Weights of a small mixture-of-experts language model, trained from scratch on English Wikipedia.
Size: 17 layers, width 128, vocabulary 2045, 25.2M parameters.
Experts: 128 experts in each of 15 layers, 32 SwiGLU neurons an expert, 8 picks a token, a sigmoid router.
Training: a variant of Adam for the experts, 268M tokens, 8182 steps.
Below are experts of layer 5 (counted from 0) of a mixture-of-experts language model. Rows are named router (the router's row for the expert) and show model dimensions 0-127. Each number is 128 + 24 x the weight over its row's rms, rounded and kept within 0 to 255. Numbers have three digits each.
Before each expert's rows: "comes after" lists some tokens at least twice as common just before its tokens as in all text. This comes from a sample of Wikipedia text that the model never trained on. Tokens count by the router's weight.

# expert 38
comes after: " |", "|", ";", ",", ":", " in"
router:169140115144145140119176130140106121133162137097176148108159111086134158124153177157116126132104129125118155141160104110158140162084123093133141140118104152132150116153154130112175088131155144159144121117110117159144107119065124093113080127092146130173108129126138127157133129080077137124121132157110147138145104114076110166135148116126105116158160157115107151113136156114113111147095

# expert 122
comes after: " ", "201", "–", "200", "202", "."
router:164114124123147111132141111131123152179121146115141131135108100166141136108136122126144111116163141128140115167157123151104130111151098111092095157095158123123122104157096080165117124094133089156183145093156134155105090125120103136090196130138122156096159120130120143140107140158107108132137129140159140153149121126108138157146107078158100152138167100154170150148093113133090092096122

# expert 36
comes after: " |", "|", ";", ":", " in", " May"
router:127118159113150126121166126107121106141159150103109103115117109099110135093123138153094111108168158105135130161104122098128159127077111133119145118127129077187085117115117130130165068172148136156158115150074138181169145130112121083131132161110136161139163144129138156150140152132120168113102125121126174133164141140113120168111127101150137143123153144139113139092156142112119175122123

# expert 100
comes after: " of", " in", " to", " at", " on", " for"
router:130131096119098155127166122131073148151158140190114101102096176121109123161107083132087158116099153182130118136149114148141132140131136091117116151148117100126056095108164144132094157089102101128150145148142123141150170130155137125120127167135094153171100106166113111124091148128115104154095147128119124105135122112150119133163113084100123142141139140127147130111148122131109141134106

# expert 81
comes after: " of", " in", " to", " for", " on", "."
router:135083116112118136162102166174121136112135177140090170135118166111142100129092141115160124148079126102117158173133131105107127153121102122118076099077142174094155160121134118143131127168150089126117124144148149088111156131143107069141088131163140137114129144110090117140111128142141136169102099154130142150089141123159106146120116146110115140109118097135126099107108168098136127137136

# expert 10
comes after: " |\n", " of", " in", ".\n\n", ".", " to"
router:157115105144147093110120158175134179116157127128142132107153157085131112121135111138146081091087119164126105137085123106176123111107149130119106133123110123144151117098126138131111118116143129117109169135136106102134149093098142110120131091163106107141110187085118124124144165115135119156106139123086144106155148120129113164103132153181090095147171174153135134147139156121134123140069

# expert 25
comes after: " |", "|", ":", ";", " in", " on"
router:138142136117153140152141134114094133150146163125132117118130108132111117157112128144097099166105125128119139119161122116122101138107116147161109153173121108107129107151140156162120117148155100150117113169160114159143160114132103132140171161163092137152142165113078153183130149096123141110099203101095161098125089153144151108155130095132127088139150146106124149110157160073104107146130

# expert 19
comes after: " |", " ", ";", "–", "202", "201"
router:161105121109155102107159130132133088157140134133141133102096087159083156102160105119141109110083157115138122132090124115138132138149164103119092166133140116149142090135117152105117121164139134151111093114133106160158109163088104136137140120125132104103120124125116118167166126145111104144101153091109139148152088155107127102117104154100157065095151110112130162132082095085130107089105

# expert 95
comes after: " |", "|", ";", " in", ":", " May"
router:141136069173132126131142131080105132144192155119187179155177145140105120130120101107136093112128145100098121171094157129120109134123100176107131147098108159139097167114130140084147097112131124153126093125129145128127100132087140142130120133159159144123147112175122135099122088142108122156111171120124125118101117136113120095106105122151120101114138114096101116118155094128108132093105

# expert 59
comes after: " ", ".\n\n", " (", "201", "202", "\n\n"
router:125173097107138086134146105106118126152086145107139133085100135121131146123103145136167166122151124122166153121146149108124104104143099168124086129157143121142095152125123102120135166114200139102124104100135147136169121097124132124135150101137105128145110157144134135142141169165117177147144150149145091126093134115127119129201142134162131100126126126117105084070133095133092157133113

# expert 114
comes after: " ", " (", "–", " a", " ch", "b"
router:164131144114126105177130103146128121106131106122152172158118152123123115133136121121114144156081063168124124132141092125169142156083121104099135133104127091110120138116153081163150134093113125114135092121102161094119131185122132131129170158139124134140140167118131109120123132118086103105133151162164115103099143171142172102144095090091111127119106132109107162134129170153126151145161

# expert 29
comes after: ".", " |", "-", ":", ";", "=="
router:152083188144152127145124124149142089167115112099106170143126085126120150128068176116149120105137151150126145149133157174110149137147126115104110097139106098099117133094153097142112165127136121159136113091126155150108118147130091146100148159136114133120107100130086102137078158119150126141130093143147147124144119162105095156130097147114124097100107140135074113159100093141115127134098

# expert 106
comes after: " ", " (", "–", "18", "17", " t"
router:155093118122139095091101122112150148106158118127146104137154113121127103120127112142149133172086095172115140114105162161105155142104163138162106120128098137131116130061150136125128143148090135110128169100116133144133123151116135143146140133153059084157102133138137139133135131091112135086154148160140131142122094160143116151153134094122172123091166164101104177113146098161112138092122

# expert 107
comes after: " ", "201", "200", "202", "–", "199"
router:138136132105132148132124116142174183153170101151080131170119130150121107139173134100144091114116116197159090148161129123158149094113119120135103158139071117154109141151118138141118127132135109119103123106187102128120093158123103118153105123169122088166122127146135154109127154152148146122171132102135086137115118080112145141168128125115123138132178169118130132143116095116129117144134

# expert 41
comes after: " ", "–", "201", "200", ".", "199"
router:132161145106125117114175114155123167158096155131092091128097130148091157107106100116157143156105126133132128156178122106118144134107116148108130141129125112132150103141093116130178113081177113093132122114126127103113124121133143143098186112161120109128111150107169136108144128122090110123121120109119071114151090164152117128067120101115160106136132148166123063144130128097151108130110

# expert 115
comes after: " |\n", " ", "|", " M", " f", " W"
router:161164142140087137119159164114142165139161133126134152116164103183095135140100135138143148110107141127133145147148136103113148126127128124130152155104134131097109124123129142098157100130105101147131135095143206110111123115158135140137161107093155103120117187158141138132164081143111130126132127116133143134113121103150167098161168101109106069121158201106140124106120114124140123103166

# expert 44
comes after: " |", "|", ";", ":", " in", " /"
router:118156117132176138117154151128099161141107130092133119105186124133156139170111142120134144131114153160109160137127155151144099137111147142112141131118093188093122133172137143100177087130108141132130131165115164130173114155135132144093119136141154175147068129091145158127144133106089166120142122126116142118132120134084067134097128112139100078143154130149102143118144129118092134157123

# expert 5
comes after: "\n", ")\n", "1", " |\n", ".\n", "2"
router:090063137127145115145087111096093151140134117111118144142134127129122151155089132100087112122146123163131120102158131118132139108103129085120107097107116149110140144137166109103092129104123102149132108141138141070170121103138140096151143176124143121151127168081102133141137106095118128140174126136109142124116159163134086088119150173135131084158155157108171126127106103162145169110139

# expert 63
comes after: " ", "201", ".", "–", " (", "200"
router:144144139132128165156133162097086119148139136100122157185087145120109106123155121122128148133108130136143107112112106122131165164092162155137111064083096157141109134137111153133119126169103154152107126124153142151093116162105149108152163107121111154124114130074173162116131119128153144138162151096155160129147118107113156145133128098137142129155178103126147090176134096102146097147115

# expert 101
comes after: " |", "|", ";", " May", " December", " September"
router:111095126110140143136165178141148136124115158148092085104120097169132143099113123166109143079124128133158122118126109077144112135088110100111084147130129141157174127106123145106139107174135118134127156137147166148142094146122127111127118156131113134116091113088134141144145146091141154118103153101116129147126079122083140159099116133128138139107103167105068139064124177102133120125132

# expert 67
comes after: " |", "|", ";", ",", ":", " in"
router:154133113145168129123205127102108120134125159114148136138145161129112189128111162149145102117112168138125116116138122122144159137087124142119114131140114129145122147144173129107134114127160115153138108178144178133153116111095106131140133152129140136134084158144124145169146113122059149108135136140118110149112081109093137116130097086116111098099154148087095134078143147138085153164139

# expert 34
comes after: " ", " (", "–", " work", " t", "p"
router:138153138158125126164109165098165103114106153109143087118170120159123134115118145114153138096137118128130128156098150155164147134114104077122131162067114155125155118115140114148190129157100135105126097131126129122106068130104125137122138140163138175140158122106117178138140124148111119116147151152148141120131131096134161137135166129102091113157141123170097068101110130105159151167141

# expert 6
comes after: "0", ")", "1", "2", "3", "4"
router:090111137142189101157105135178117141144149105123098121138112122123141151124115116106097105101159136100101102140139154173123082137180141152110167101145116115146150128123134143112150133094098141146101111105124149105152110123119158064136120099102147146124126081112135120119159139145116113136169127156091100174111095101157100143165131130113183130104125113091143117134142144153145087152142

# expert 82
comes after: "\n", " |\n", ")\n", ".\n\n", ".\n", "1"
router:083092103122157132141139157107165125138114178115138134159125147137099144144118148129121171148120101088147111127163106137168123087160149158128068102114145146107128129120143127116149102132152165116135117101140109039148139108109145092158134135109123137159111152092116108096156097112110143126147124138126130107153133209134126149121134103144128130123156130145139103129110097124081115148165

# expert 37
comes after: " ", "201", "200", "–", ".", "202"
router:130128127145133143092121146115100114187141136133163122143113113132118080083144181119140114092122102135135103174142126096110151157125091120147154153131147099117160104142124159067084125112090087112128116130179108157112168115109149121116176115134140137131123129177131142138128111101084115145161140131097117116171076129157123124097133159156132122143107125103119111088095116114115105130107

# expert 55
comes after: " ", "–", " (", " pro", "201", "202"
router:144125129097113157080182112144097131126112155129153143151106117173125152104099112157126152121138138126082086147150114121118129146142120124166118093080087120170172113100141183128119117130120147117149115119151117151098094143143146118122140115093135147143121186123114110129118107160104138104090147113101104154105113131130156123151158103118146092090129142084145091171123108072134150132106

# expert 111
comes after: " ", ".", " (", "–", " United", "18"
router:120100163105156112159116114145140166109126151137152139165141131096149093069167123136167149109116149149149142141138152134152125143122157138130085114141089107109156132149140107101156136094153146123082153138124119128154110144136120108099135124129120095132109169122110180158147104160115116095125099087116124126137117144088170122128109097126130173092180107129103085157085154099124121146086

# expert 71
comes after: " ", " (", "–", "18", " T", " known"
router:134101125142139119105102122150089126116144114123137064113132156146112104089131112092133124150117107156130146095129141162155156187144151122133137098133118168177139129127119129115119094139140143097164103119091109153136080095139141150159168159178109115181081104123124175153133141137116119081138127144134140095115082110097154106139141109115156126075147115144114125129112109129128097148147

# expert 66
comes after: " |", " the", ";", "|", " a", ":"
router:144115158127098117156171167128103109151106104104127101184095098097118119152105103148121101142180117135106120126115170184115110118141126111112129151120120152149128114193147120139120095092151146164136133100132139118128123153130154165146106085100131108131094157130137134177162159135103161149138157113143115120093137169141149103117110124167102114167121114158104135095145113158098099134111

# expert 78
comes after: " ", "201", "–", "200", ".", "202"
router:158163123117121160138158134127108161162101169118119134119117129117066126096149114149148139121123150156132142150146145110119140085128136080110110122126154106151165130151088128103114136132128128102137171150138133137166141149136137126155152129115189099161078146173114165124115115137110127119145137092126075123110112118134112117164137110165065126065168138102122087135109107099131119114150

# expert 8
comes after: " |\n", " of", ".\n\n", " in", " to", " and"
router:114101131131126145154097162117106143143100155111106120127124182199105129103147101126174089141121120118122166152130149158181139135123117118168117140111120138147118111102141110174145103164105142061128093148103142074110172125147158098119097136099110144098145123147120106155123108137112166155142124088139095098135132090132134156141105129110094128137121103140151122148127137160155094122113

# expert 75
comes after: " ", " (", "–", "it", " New", "inc"
router:176089152132095140110176115134125112084129152118137123097162122121136146181150093077143132086137111163136131147131128096145075125098090153111119148071130088114150129129097123134130139112118113112157115135116135141134156129140128124110134105158155101122135176132130137155138134130104129112152121134118093145089118162154145110179176114118119132132165169150089117161104132117137184148158